config.toml
n_layer = 15
d_model = 128
n_experts = 64
experts_per_token = 2
d_expert = 80
d_shared_expert = 0
activation = "geglu"
moe_layers = [1, 3, 5, 7, 9, 11, 13]
router_score = "sigmoid"
normalize_top_k = true
routed_scale = 1.5
balance_loss = 0.000587
balance_bias = true
router_logit_norm = 2.0
n_groups = 4
groups_per_token = 2
init_std_router = 0.0175
lr_router = 0.000486
n_head = 4
n_kv_head = 4
head_dim = 32
vocab_size = 8192
norm = "rmsnorm"
norm_place = "pre"
norm_eps = 1e-05
positions = "rope"
rope_base = 500000.0
rope_fraction = 1.0
qk_norm = false
attn_scale = 0.177
tie_embeddings = true
parallel_block = false
init = "uniform"
init_std_qkv = 0.0711
init_std_o = 0.013
init_std_up = 0.0711
init_std_down = 0.00821
optimizer = "soap_variant"
lr = 0.00547
beta1 = 0.95
beta2 = 0.95
weight_decay = 0.12
lr_head = 0.0162
warmup_steps = 200
schedule = "wsd"
decay_fraction = 0.35
decay_shape = "linear"
final_lr_fraction = 0.1
batch_tokens = 131072
seq_len = 512
doc_mask = false
train_tokens = 413400000
steps = 3154
dataset = "wikipedia_en"
Below are experts of layer 7 (counted from 0) of a mixture-of-experts language model. Rows are named router (the router's row for the expert), gate (a neuron's input weights, with its number), up (a neuron's input weights, with its number) and show model dimensions 32-63. Each number is 500 + 40 x the weight over its row's rms, rounded and kept within 0 to 999. Numbers have three digits each.
After each expert's rows: "mostly gets" lists some tokens that are sent to it at least half of the time. This comes from a sample of Wikipedia text that the model never trained on.

# expert 26
router:478440499474448529507505451516471532496483568498553497497560563546550552505448486415535538467520
gate0:502485487493481461535505509474452484510485520468567549416540548438531464457521538529511545527510
up0:531504477487468489466475503486460588554529540449569469490451488465477493511560532487441460553493
gate1:510463512523569565503532464478525527516535484456533466409539513454469455484480477485498511472518
up1:417471521538510521442477532500482463553491460539464511514440448569468423563478549516449491527478
gate2:511540451550493486504416529419534501540501495611521439521542487457463514495472504523460508413532
up2:490472549525479507496507511467538564489559503465513504385524551492497478478586457475478466570568
gate3:558451499527480505515511481410488534532523521551489472523501486408558534485466509501468522597515
up3:471482498517539546506483532472481540452540537434444503532499483590541449526515456498558497504531
gate4:550454462528486512498537521495489537461481453475512429505510497479584506549456565496503451538464
up4:478518470494504614458595483501500548546505532528466449524507470538465440461479491564570554489520
gate5:475508515529444490592502442541476550546500499471483566449527486516549555523470418487504547476460
up5:546529510458421420442531458521511444474511452493535452539399562504528535501488469455495519575499
gate6:492492477487530535528578539488470502535472495467453519481450570491442476520486479487457515498456
up6:480495556514527431552472480469495443483482517381505489540514564536491521490557480449480543494461
mostly gets: " is", " was", " are", " be", " were", " had"

# expert 13
router:529463539497454459466518546478446490435495430513502505527495491467449509492548509501490551529490
gate1:610492552482472496460481467467396405527569502532437494561515540544483509540491463514483418484503
up1:505467427531491481472488526480371476525559507565542479461536509524560544544509496508477484502520
gate2:487422439507513494520431509393506482478501536478499495548502490528517449528472520464524435474552
up2:466458523521531565495414497452474534462519476416450518500492503520540484513578601445464469443491
gate3:557510553500438443458539521479500510523521446520510477482440504534519515497469530509443463520461
up3:570438491516520450461426483539532544439486479498471508500496520546523522466461541456513513478405
gate4:503429525517547547503531482526464497502527474540492525559441484540428518609485481494563506523536
up4:516491488448501535499493500519526497453467538495513471476395522524495542522520489559531572488475
gate5:500516488502499413430456547505538509484517497577575465462535555499549485499472495527441531538422
up5:516468526450477428452522417507482450496482546469617499519487505478499524449513580441411493461492
gate6:619450459437497451515482533471536506564436565506524490556463536475514506471459559518459443434520
up6:527490360503455496540478485560568493601521516552532478500491526543518473531464576455565438480487
gate7:468518460494512452484547523499501479491544462491491530465518538457486503500494494502522428571493
up7:572554493451473454351526439529531536439498497483563498481472488530537506528511529515524455540492
mostly gets: " John", " York", " George", "ford", " William", " James"

# expert 40
router:479502506514486516539554464492500504471555430487441494576481500469491468508521504580549537502529
gate0:490488507560520494549493502491478585605523461489566469557485558510542521511520470547489483518513
up0:507478502503423499485455488547484508460475500545489493546475428560526473537468514447474402586527
gate1:504441509521508587492585496477507522509544510487452474477440454476497404480488482562518461575555
up1:493533487539519465493476553485469503494552463532484419548449466452481527487458473511530427544495
gate2:516475403502498579517508427478487468536554490523524488571518595512488550437488479590530499496522
up2:461526518464522511487521543477436524553515432498570533527539504455468508439454515522521463479522
gate3:499422480469497537541477408519504529456513526428513461514458486517482475503451499510525543494547
up3:507459572452424462611428511485487475541530447480465585445451554519550451472507531523512541489427
gate4:518477513562524486558521461484513486511614458490477432552517478534508480533525492545506541531458
up4:493483485456551519559469464471515441518498583504536510494556476477516479531483487588528511508434
gate5:504470564508454442571426443418420468491459469486500523504407526496574484568546443546491460496507
up5:588484482573518446483523502533521523476519407468497495523464508466514540461546493444508559468516
gate6:539517516503444500497545484480456541486550460495563519470507513485495490503587530546540504509466
up6:551616383552507462485483532534471536494517506489564543401527492456512593470472535520555487580487
mostly gets: "re", " de", " dis", " en", "ric", " un"

# expert 38
router:517523530498481509548473473506483471495443536513466459461533485491465514503527474515503558467493
gate5:450496463463470422549452512450518502498496469477545448518491478483509487491545475479483519385463
up5:496446459529474436505514490473584467537465494440524464513472529428552512484537535447473473466525
gate6:492488488473424499445435445533526465478585523492483446445479542491549533512552466550507561515478
up6:446529384531527542467497525453542491585571602515483532507512507481532477462512469497470545499491
gate7:531514605490506536499517491473569443496534500463512473466586519466479583525512488525507495502473
up7:471481585483485501419481447519437466517525474493538457502526490431549495467500508502448480534556
gate8:525390457452558532476511515504477478558475465470449518508569534497563487484504474564390512625509
up8:426490409572510462488451524574492481473517535500466517451448493515575503517532489505427539525503
gate9:550486470498497454486489508511492514442443490528564520487468496529517572507493418469571514503461
up9:580432516530520537535585436538511484531552508488487568494426429544513498506499496486526532453543
gate10:413470441505461505567541545487496476500507505486505510543560492507528524460516480528512536511492
up10:511520513559512482535528544559462576528459487522476512419531489501469460420561467539552478422440
gate11:504424537453515543551376498537478488539437537488510481524510445476487492440544559462490535568557
up11:511542505531539498520539474594511549473508488585468495502506452474537548546544424505485545459449
mostly gets: "=", "run", "\":", "going"

# expert 16
router:508577525437511538464542489519532442541547541459510486539543497480481531481525484461553508463473
gate0:491501481505527511491468525510493574469485539487546533447532564505503531538510446541504488495469
up0:462556482497466468531525524455552446493583500520556500439504526500580512548497527510480508502486
gate1:487564533444487506478470467538469459480550552492584489483487488598492540502513488539546533470457
up1:551487433478572479493411539540460504532505469482514473476521493516520468508560479500548597470545
gate2:491448452384573492462526495520559459547490484505454478496447516530508581523496519496513536497486
up2:570503555428572542463556484500461532514507533523476518547458434478529534519551496544504520464528
gate3:525466520508476524446479504443485445496500562546507510528479446478438464459462492501522475488450
up3:506462457459551458572423511531498558473463466513507511486507482565505544610535539523503463512507
gate4:548530526493473587475520511501551476593543525520473475458555480438442478497549447508606497545407
up4:506503489540481409453476478446485479488543421535497549539546478497476521459460551464444527470434
gate5:486510556429497522476489517536493509571560495486488501442497516464460458492520475462515488520479
up5:507504488488522423559501500527423595522486514472454494586459493516515485592448497505525454463480
gate6:531426573510539519461481480507491518497546488500541454485466530450521477462474512505523484453474
up6:500522505483547501475453515561475491559497470451464526508503485462540393543500504473504514488492
mostly gets: "ina", "ana", "ta", "na", "ma", "ino"

# expert 45
router:532442533471467486507566510492452458528639413570498545550492567609461464534444547483522535471490
gate1:477541445483517474503496541452477462542577457544510530518488487529471556478510457509508400538505
up1:577550476505438491506467501463537532533389471505524422539413449441465528552430591489496546478536
gate2:476454441481519530587445508511489514484522536459532474518490512548444491551428540484469483570442
up2:483544521529497485486423517513416540454471483456557519484525521410527496469463471568516521501503
gate3:477488516477526503493512436590493433486487456474516465496520476406562494489521529415454404522440
up3:579499458478531479581471565500509475437542461525463499525519484549545539537500498494520518526446
gate4:576476494488477566549471491494464486484515504547529584421472502527432512492454477529459537543491
up4:482484496500466549504482442546535487611541544508544497632459453568501472567495557462481531599527
gate5:494472600493506554573504450498455501505541399460550508613466510596562489478508459474482492475426
up5:484468468492543568554448547415523422539527526460535503493553545598457523517467499530482507532529
gate6:536459479522495434544559442417477580483498537563470483463517541452526548524439530490510524472567
up6:503469536491480563561584494439544493451483509476605503528504475515581454478508494489524467472531
gate7:477493457513430512496517478475513491432593481521498502486447509527473505512451497459540465556526
up7:481485532523407479507491519450546556486505559501489428473564546504538479510551468616528529464483
mostly gets: "),", "\",", ".,", " ,", ",", ",\""

# expert 1
router:459466540533486456536471421596460472475510517490454567488510538491596460558481459436482532539435
gate5:463527513514515501470558526510484569517552528480503530450513504496478483541506526479435443568440
up5:514543543524476603467430501490449585467498559536498508541503546562517516490457561568510436460478
gate6:479503576498526446479520572502502563496540499502488489458520525461524343505489474509460551554463
up6:568556450462468536473466478579436437457498502437530550464471556586565521574460490487476455516483
gate7:533449484530514459548471564538490470515497540559457565455455541489416500451496473516461481496441
up7:416521540562449508489489535539496527527542458468492502480454515557459471456502493489553479409489
gate8:475492512512487476466532458528469447493507546587491497440554486561563523440420472526553558535489
up8:573493483497567551499526479476547518459476512457483435577531472521483484556524544500465491460490
gate9:446483530433472521452474503460467559437514581490560473484453497470531524497436489453433525593474
up9:506502533502503453456463516465508512481479477565490514462512489509441430418515544524504520495545
gate10:488495511510586485505422444492444509456550489539470470438512507532504567482502489501521522467475
up10:510474467479465501484564484492475517483541382455519523433593470470490496494594527535517490509585
gate11:449460531497489452526488475554471449546484525464555558488489578459484529421460459480440485556433
up11:460575502459462503554528471504525428495491538493403487475512511515514527510503506514507498560447
mostly gets: " F", " f", "f", "-f", "-F", "F"

# expert 5
router:463488439498475512474457521478493441459433489510467529405410438525426517568470448441511484513467
gate1:486587511546441491507453512493520378453489518471535489513443438489424397551543473523514459550519
up1:487569504506468574492497455515521569475493461608479433528462469508465502500553501538498540538550
gate2:507475467466459528528452492506546477500480484501469465493491500539515464487414451461536491455499
up2:490544485461481528544508539530488476519481528479591540554565462605536478565479504499519427551457
gate3:498464452524448469464378452500493503532507521478552477481476525438478493566485444509481541551432
up3:471495499511489481463490464567523458496496525513465468520464462508508480480501468530499535499496
gate4:467429494428432486511414448524481499525510503553491516408472453504515475617452413506491471495507
up4:522467572480447491558439542457541520480538567547483512525500491566525563554469491488445513497495
gate5:477449526477522478466521554504543461497453504487549505483457486514497478528508478526512395558456
up5:572483493557509467554511532509561533491517491480498414568452502485530486545446511415507510531466
gate6:463498463536488494531409475464551498485506522514545567478449453537476456526532434403534497560529
up6:521553464609505520510520543535459469508517452464450533500574515520556521462478528490522491519539
gate7:542477438483503613531488461470505460497455573583480551466429511442494452495457441551552570585539
up7:534491496500473456459549540509552502472457492553515471521458483386548494492473513508471466563491
mostly gets: "ic", "o", " do", " di", "ct", "osa"

# expert 62
router:605565547551463454490475441511476541482428486502457573522577490508454534506513505513574466451519
gate0:573531555612514514501479472526443521485420477538469496444481482512489545516529447501547465540503
up0:519542491481476451555482499420544460527603411451532479518549523521491493505423458455514477470504
gate1:458468532553505518486548458518452509415450521484524505472473462470430506491503509528478453628504
up1:529516540549481530452528493557450481545425553512489508483492451541548508443502572527486547586520
gate2:561511528508494500508527549511478466448502514555481470575512480445415493419542491517579539536557
up2:480493451530500505539471573468532529440444531536467520513552518490445464401447491523565499483488
gate3:500478486433541461520546493473504463401540542575482490553506554507509532447498455482583526521514
up3:537413471524551568517494470482572539524495481488467475496607522500549546482536500460555467473539
gate4:488505496531400486542453409472498503492493507531486544492496393445559478503489456458520402516485
up4:532409487504525451473543528499575467430537499485472497492471505536486547494511497484484519499466
gate5:496542550529457459438501501393581530552450569404474464400495533469476446490482546481481468521466
up5:411472476493518480459513453511505507463461425584502428467481487483530516531480531519504532495463
gate6:460471554517498472557454424461466523539586527514494517454484478605510508523555539485501514548502
up6:518432519504490472529463482437548500492468493505558481567564504499516434461450486566497574536440
mostly gets: " Jr", "sh", " Mach", "Track", "ober", "See"

# expert 36
router:498507469543502492508443551490455495507537491565526461547522429621509542428424494508461446487510
gate5:458470528561546492494478492473516529499626538422564412496511516496494499572517456554543512505558
up5:484504497478464503494425520474503497483525506495527540468467458581474429548531530516516504511488
gate6:495569507581470551598450490535485494479470526507528496554454520492508562518483380438450522540440
up6:558483501430528567496479514411432538497455510522578486594527481542503525470484538545442473552455
gate7:529570525461497462607518471497495478510504510498497533577522431498526574392492427395503487463480
up7:492495446471547562501564528473483456478474431530422486508487494476467525555506448514469510531535
gate8:499486477555480523452492532576540506518522429488481494551405477523527500399474459523532518481429
up8:525503508441519437511506452512442448521534485458399541503394484485519533488569550528485499489526
gate9:493496489554494486494502507511519545466540499519591476520494502497508543496455481508465466545444
up9:530459478490522454566513547572518576475500487478505540451508525470450487581557513501468531432459
gate10:473532439445465543499461500510540520453502507560511422507488564531543480540475519461545483563491
up10:555495513489484474526506519507471599466482472466457499524436468470461562544485579583533491481478
gate11:497525560522519535450540513537543424548505532502492603576553508552513509461500419463421418626508
up11:461536557537467525496481400452435555552503513530498506551414529522490519512447450512462509525520
mostly gets: " —;", " lim", " Korea", " Ari", " via", " |"

# expert 25
router:466417488569497456581562534524480503490453569485476502420502471437510580515523504460528475528571
gate1:537512462515513489520493516489508531554489562446461513460490462456459520504503554458534490544519
up1:488542482482435436498548439566467470512469547494446512405404518454485476515498510460499518553529
gate2:579438490498461452482472504466572527504498539490541479516502528480475467618458542461457510523581
up2:512483484465525516509503528424479475562515413477470493609459538564480494484486576543507558432484
gate3:472484439524531534542506482505437545462481513529479519382430485451471624503508485492553505512510
up3:518466510500462468525463481453477456512492495628456476506522438510444484556552582537471481483578
gate4:553452467538467446526545439549492489482471508495505519436535528419528607536547480526525465552497
up4:502427474551502460467475524523564466434523518493543481480524551581520489491445497499467428520472
gate5:476422529552527483510542505551524430476527531545570476489555546455517525516517458485450515582489
up5:477510465579479430486496507406445453518504447518507512508525532563526434475441557539511409532476
gate6:525448495514445429489553471489442459577530518571485535418465446508483570518559454504513487454505
up6:517514517543518489533443471499461500471494489462503469476538514444503527606530521534483549513489
gate7:497535504541486464508522588509508495477490515511484494465480491515531571496489473530518491546515
up7:581536544481527505520520574426559457545480492540491502495536478484474505532499579520478508436479
mostly gets: " he", "l", " she", " She", " comp", " Har"

# expert 58
router:578499468468518522551438545456516487543531513456443523515478573561550494511463441544488456517538
gate1:499505534480440556508500497503562578500433461487536463463496495483540556485523522509512543470431
up1:514495429417477575500507530549514515488489463520500496468457498532471546484516484472523563561521
gate2:518514431549532514557477549526555491485457555488477508469513505524460435526496488530465459516462
up2:488497519483475468535531558496537548514504487472520506532460428505576432476510539488471529463580
gate3:568516469527498538494467507485486478497516474538540517472538474483525506463520496538500515532455
up3:592427505517473490481473529478443497533433525503508492544493487571450461512524510441384559515517
gate4:531490532526500525479486586460549502569463448511457450483483487510459480499501399536464403504479
up4:501524486478528474558556490530536486435522448460577465506451454521518504444400503503490498501547
gate5:530549555518549498537550563530507474507535482506525447475509515512440530444507459488485528491573
up5:454476487517541519502500498458497545421477519452511502480472567526454548481491495443436514556506
gate6:543466498433549519521421531451541499549542534460433473423521525466498446568545456516589479571479
up6:516503440505463519474516472448472514586519543499501422519517512455473479513478487453625470470469
gate7:532523476538476583577515532515538532493540456484461492569425507477541506541551478538469416479472
up7:500476398501486564533446511533500520469561530477514502494451503531505452466491504489466493504457
mostly gets: "In", " in", " In", " con", " during", " Con"

# expert 41
router:470447526462495442548523463509565493517574527569463507542570580495418547512454525500489507472496
gate0:518488500456450476516467515487511519485562506529504453517550525490498506463449544530568508481463
up0:524514573567510519530518535425457482503486556489520513555384464528493502512463520522492468589509
gate1:523414523494552433486512512456473513490450514560523487473505556547558526542514532485500496490479
up1:518475476524528564432549502531529487390462493447400452480489541504470461486492465477563530548596
gate2:561492596485498530549506455504464511512470561528529525572553466499442443502454485481512536463414
up2:460446477431509492497561471447479522512524576492502519584545513517462475463486483438408532438498
gate3:519433487442511441577459478459520464539507499525494448464535556387498493546442600479517528517500
up3:435495454373484546506528496494505504522481493477518497511504427553487485533490503492538508434576
gate4:430542504519511540459524474528591487530510503511576577480511482464440479456443464527473498522473
up4:575408502476509529568528513453447500439488450372479550488492517514505532415509494510512530530544
gate5:540504484428472488523502491513517525502501471567552465586530510408432515453477503537495492539492
up5:550415514455518427508439517556535452617496400545447542441504491579450532498510514488501489515484
gate6:500491518490495486502520519440562495471482476509523497438493532541555433476540455558487474529451
up6:535510509552523467467557493484554524525526466489551496570474515465512523495483464475493423542488
mostly gets: "°", "all", " Paul", " Scott", " Dan", " Carl"

# expert 51
router:523459574429489506449512465521536514473507590494506508428495453482472557507497493457502516481561
gate1:527505449547552559539478462537512532488540487494548575528519504472428516444434418508467458481495
up1:520522552498469560471540474472384450506524484463528503517572522485493549484468490491558517533437
gate2:543477541495494562530526485418529579441489562529454488428511574497525490508542467490496442494453
up2:473485505520433533503488598539504530549518433516473497509457431480452467479473554470528514444427
gate3:521402487485492490571528470467498449568508470563469416462492534527503492508517491499481497546444
up3:432460511443458488504490493435492468518567557466461491491495540557470453439479510482447535517440
gate4:586482451527499482486503502556446523465484562493528538377517541450528475476492514498466477469550
up4:522521492476480558506575490537426547523495507455558557539451561566508454454457497533492526538453
gate5:516542498480489585477596464563440525484505482508520507534522488445534482567514515508432471436506
up5:527443458465569484576477529536433471504520419466496503423516537452471524542508399511472450542455
gate6:516488488480524542529465472526518563529472548508457451497443517457493469428533454463582489523466
up6:461457529456547502609527447529490552518548619500609546474602560477474488483522505512486476507516
gate7:493559497508540536511521508564550479453535532530547461500518447497563528484503531517510446477490
up7:614508397469558435478568522534508474509512445538571477480493499457577464519508575445617483524433
mostly gets: " of", "y", " Of", " Both", " Government", "ocese"

# expert 3
router:469457513455446538497465503549518565523460445550451539471512414499451490462461504442537513467473
gate5:502516465479521530523509428501536613479486471486477547500505515474530592505510467454544451541487
up5:430476508490477469498549515444500499485509467428549543512475529511573542531494512491428523468500
gate6:467506499527509505532514502611537512523531518559452501487475469423464516487518452518542484510487
up6:475514492533526502449517491439534432467476472461518545539496484536500554471520499541474504517536
gate7:514476448560522491521562492593585488520441504494473436513482466451478539475507498435482493503418
up7:451458493529480446558508457470506568538480503520538476459512555514423502485490541516534549533504
gate8:468468529514440545460515580483554503543431395532530479457478489432518508541469410529540524425476
up8:454522541485499455490493484466484561513541480547529478468453504532502517481504586478475631528578
gate9:477447562513493593465395483556468506526458447526533503463487482434512494505531446546508452437439
up9:553479494498562543465532556467537500501459496464536457507533494494546473503531521393507442557518
gate10:525446518510533582499565509497559528455504530514491428439544433514502423483485519534516505443554
up10:536450515501469476533497491449565466430504477555472595518434468481476469486496451500453514467480
gate11:469497488515496547469511498529570477529474447509516445481487520450489514463483521538457488436446
up11:490517433468480489522516483480533505451482425498473489458493541455466509518497521556515519473491
mostly gets: " J", " S", " G", " C", " E", " V"

# expert 10
router:522425534482548502457518469532397484440481530478486516568405521576555499596540490588486512505474
gate5:494489500563551527473542542538469507544504593552541407454455452531424506555502426540447466592494
up5:458565471569453450503440438476520541406466479513506565476510539487487459509499542479464487464482
gate6:447382474434528529481498490528471512503561561531579500518505536572544528454549457489537498477482
up6:483535503424532428480555506525437448552515480468521520463549511457494572490416559490478515489464
gate7:477514447486582478530521491462470456471498539532502475420482448551547563492536514454458484506529
up7:434499499524476472453562514495534492486503459515548445549434564516522500574470485531496516496520
gate8:548465435422534458482456531481418509525419576516552506468485484458521518515553510481463466461515
up8:426513449498488496551457539524497426516513417614528423490513506476481373490480517492516551449567
gate9:460471559548521533599519516449422432427481538465593587574483502541525485522486483519526477558479
up9:510490477407563522538547497524454484477478608441475464482485552565541483576508531495554498478520
gate10:453476460509528438502475529476458509443432548594503492500437522446506474483428487528439453483453
up10:485527588521494485512365512508499523529468494525532526478546469489526448467460437431484474492589
gate11:494445488485506565523568492486478506484526454522542387567504462474558454472539458481436485503502
up11:506528517546429485497509442492464498530546483524527449531468522444450431510487506486491484555507
mostly gets: " H", " M", " D", " B", " K", " P"

# expert 43
router:468544506405486518467559541543592526522457562501501538532497520562518517493487554554501588482435
gate0:530498402418439537446471474521586497509530485502500490548468518398508504545483441557595564452403
up0:501431535517484495516488511533539537438518496532573483510455529458431504413503513539490453535556
gate1:539470434423495512478464479521502521437452563456513524492523532539538512479440466523419561530462
up1:466523469468460492555459494493536471517581531564471532563529420509488454590468479498437437478515
gate2:546413523395523505475492590491567467488517507510499458482533442578480449517546502598486474456501
up2:466549494530509458508392489466431523532515501484420424528473494507546433495488488543502456502512
gate3:508529515470492452514485530495528545477593540491558472503430473534484455520402526517467444471528
up3:483509531532449521512526472507502495511503507512566499543401466411532472525544549502491534480493
gate4:536492494444490554446558561518512527469528552521498520502495503510513518468503541564509564525431
up4:483484491543535441474521429501454497483502480541521501439483564498525522520464511495446457484517
gate5:495482538425494518581533560530605545482468577521546492504474483481542538535512520528532584535451
up5:465490515586481426579436510405496542486428474434498578568444472516504510547522468491443499450417
gate6:547516511506574492496519540550504534481483455541516468474553491560549442445513465532527507518468
up6:508481458513577490521514585484518610457463487488503501556448486426496461427455516495510557536519
mostly gets: " Mount", " break", " pick", " fall", " bring", " kill"

# expert 33
router:447537500522522474539466415515556493497483531444580444518557512513491524479523519520501451490491
gate0:433519517545484491532547450521531546550496533510573515534501516483521515438434441532515492504487
up0:439439398504518456480546475493443524505511572503460532451450514471432498437448443472485503454511
gate1:498505490518542520531491456539517499582537466562528451545535567543570490453500446555492498408431
up1:593546496478508481507520507503478547555511482561559469522503511512492518487520526513512457516500
gate2:466553522517477596517488469509486453560526489498540529541531593443509438429484503481525532493532
up2:500491526435497539501484526492533466490474564522510546470558479520548548596489505538525425489424
gate3:508576482511490510501381506562527545509523492508527506436484601468538518423463463548531505506515
up3:489479549469467516488452476500504532504490499511569446473481505472459539505519473491466473437530
gate4:483569497470529521463512458528532587465434476540580444468536520478503460480430498546478451511520
up4:497440511429462472552495481556419503498540502545583547525543548539493506469404537481542485464488
gate5:533535428482428443462477505504541560540611517534578501543485490456500511522511513569542540539472
up5:565551460475515480511537449509502491545582440545470469510542475516568502509479472523491483504513
gate6:421488408520542529537434441478541510522524519519559503505510442547491499469539482515578497476455
up6:528489535515571440528494516547551474514552532515501534507480578506478503551498501494464503489480
mostly gets: " God", " human", " Scott", "ph", " JPL", " MPC"

# expert 56
router:523550484415520548517482537549531529560453469480407494526467431478479490499546510532558538443459
gate4:536548523479570477526496508560456434553535535432490474500444502471553532407533514525530521565523
up4:545463479533485591420546511477504507576466551500474532459543494491545490447518453470606501506486
gate5:524519510464545517459429506553576488491495479483488538453495557518533502435487532415502533493498
up5:534534605522488463540510498512565541504511552433493531441492477489467541449538476566496463487451
gate6:446502483504501504567461540527523427535516470491508445490548482506415599486495502537495479474407
up6:492418514508515549478531499493474525560482492471446488535425452555505435497511434501588438519467
gate7:531452450484499442452494480594514510548477493554487441546452536438484572561524527521489575508504
up7:500524585532488464520514507498531500432498486461555515540513582465483494470511473516437509522565
gate8:516562525496520532471471494524442508516485469457552490409499503401542498434480469501562479449447
up8:499473507483487491535513417505514557441530446520529508474502411529461477506532474592496513526462
gate9:444467565502486513512496488491556525547497465513489469489446520509552517463455521485486538509415
up9:423505533532529533567450534489542507548542537540504471556475511487505500424598529480527527492506
gate10:518433515472525514499446519491480473466609456529497519446469460421546455464493523433505437498488
up10:517472484436489462463467445498492539530451466456520520453536549510456544497525561486438569534455
mostly gets: "-S", "St", "Ch", "-A", "-m", "-B"

# expert 49
router:504564547517517449511570491542500512484488473469430589571535510555465496512532517471528576420577
gate1:502481500455431459558459498457559511456486527523474440487475556492379509491500494499506442564486
up1:504497435488353533553452468463472563470514558529449497479462528464507557448510496465495465496519
gate2:533522546490508494505524476452539510538598464466604483468450460552457537470490526544468517542458
up2:535544527573447553515552500466413462554514500506548545482528564449512465516544498453516458422491
gate3:533492508519453438547580484538618508532568484558492455452526449486522605514438472456459491490505
up3:515449524489522557594511480491464509482513482466480485507511522538500539540501572481530464494481
gate4:453473487500575499521431509507559504491548494509520477469472475536511507561498505497477481637484
up4:490559471389460473543577478560529506464469537528465490495456474431495521506483490548450553483525
gate5:508540473410523517521459487544567494491488509526503440548514460524574426440534402490523513523535
up5:507492571507600545465455521485429518425504495504548506458464474512518497492492551429502533485542
gate6:567511520565461490545474512469489519529568499489551553510413442470487462481506496561494510539488
up6:504484462508441528541454522500522518489457501416507492478502503515451427415487573469463514412478
gate7:416516526491555461490514495493557580491497470547436522457452593537444500498467486525447504541520
up7:519436537519497474547515477533505479509493530461511564517552526555474498525535555493561474547485
mostly gets: " calc", "iminal", "Production", " hard"

# expert 61
router:422540508479556499497453540551424572468467434458496495531493464423425489520559493446441538523467
gate1:561500552491520521545478490525493543540504486456496499491534492408509567535576459504522469426452
up1:496546462498532494534485454475561572418441451472494560470498535522492559477515497472497447535456
gate2:491450459474524528558467470468534475421583542483534489564486499490470537481475459508484507533465
up2:499500398534555554518442521419494561545508428481455449520500521506559517497513439452538558470419
gate3:507479507513553523475463523535494614484470401484548464451533412503517490477523513487490550547507
up3:478457413549385449459555486505500563504510510500538490477517516495449525525478525497426474481494
gate4:506587486530511487473488644518459521477459518573563524492500482489519466472501512394444519493548
up4:568433605494533430546470540505505496457518509459412440509519447489541499486446494474557484517498
gate5:495586492507460448483452516424509511427498531438529496533523465527502486434533435488453525555511
up5:456536519549501520455522553554447479460527547538456508477530528503537496499553411494541573463449
gate6:466553460487611512541472473421500514459462493562457477522497529535514466471524515501468548502447
up6:583444458470522570538467452533544501515482518535510501528479524455498502470509451519429487468436
gate7:530588413490476513473485451502460516511510477482489485473448518455470469601502484489473495520526
up7:530531531533518506528469475523562567551495484505503513504505453471474439567428538506493448541482
mostly gets: " by", " on", " over", " On", " against", " before"

# expert 28
router:445559487543522500492468426493445415511522412574476474473540527506547508483474493501468509521542
gate5:458547525557469486524484464503485453498576462515473427484521469468561495468504484477482491467539
up5:498506430504528479509475492514484450485465475558538471505544562521530555459479527414568532524529
gate6:487544547502448535420469500481470523518560460548512483500472489443549537496517418535437501536546
up6:522551486534499484454455488491603551493503562415451532552493423473489488578453508517503473498459
gate7:502509534532518591460478468487533519532494504491526456420490509482520526551516439539471449508518
up7:466501530480484379507495462532525449515501534503538523478518524482506469496533510532567447505479
gate8:439499537515491499520529525501442503481522457469492490519468544532504477412503418505533562537520
up8:502516473481470517498439479497438506499542484541507453507562379446506455471507586483570519536553
gate9:514522578550496465527449481552560489484485504591528487455417593547525503495542482500434503483494
up9:445531576521451567461482493534465499504509482592440483483490478466478496539534519484490460513495
gate10:558532461583450452482524457472501514546478425600536485458510489551468539505486420501517479522519
up10:504524433451511569499474461558472506539603518487567485512541442468542444441485532426553481499591
gate11:520470525572515501465504447431566505512539538553545450486552546490511388514493496568452462555474
up11:532462456593545458561516508534505540517509472469485463550561494535477530514479520539511504614509
mostly gets: "er", "mer", "mon", " non", " son", " Mer"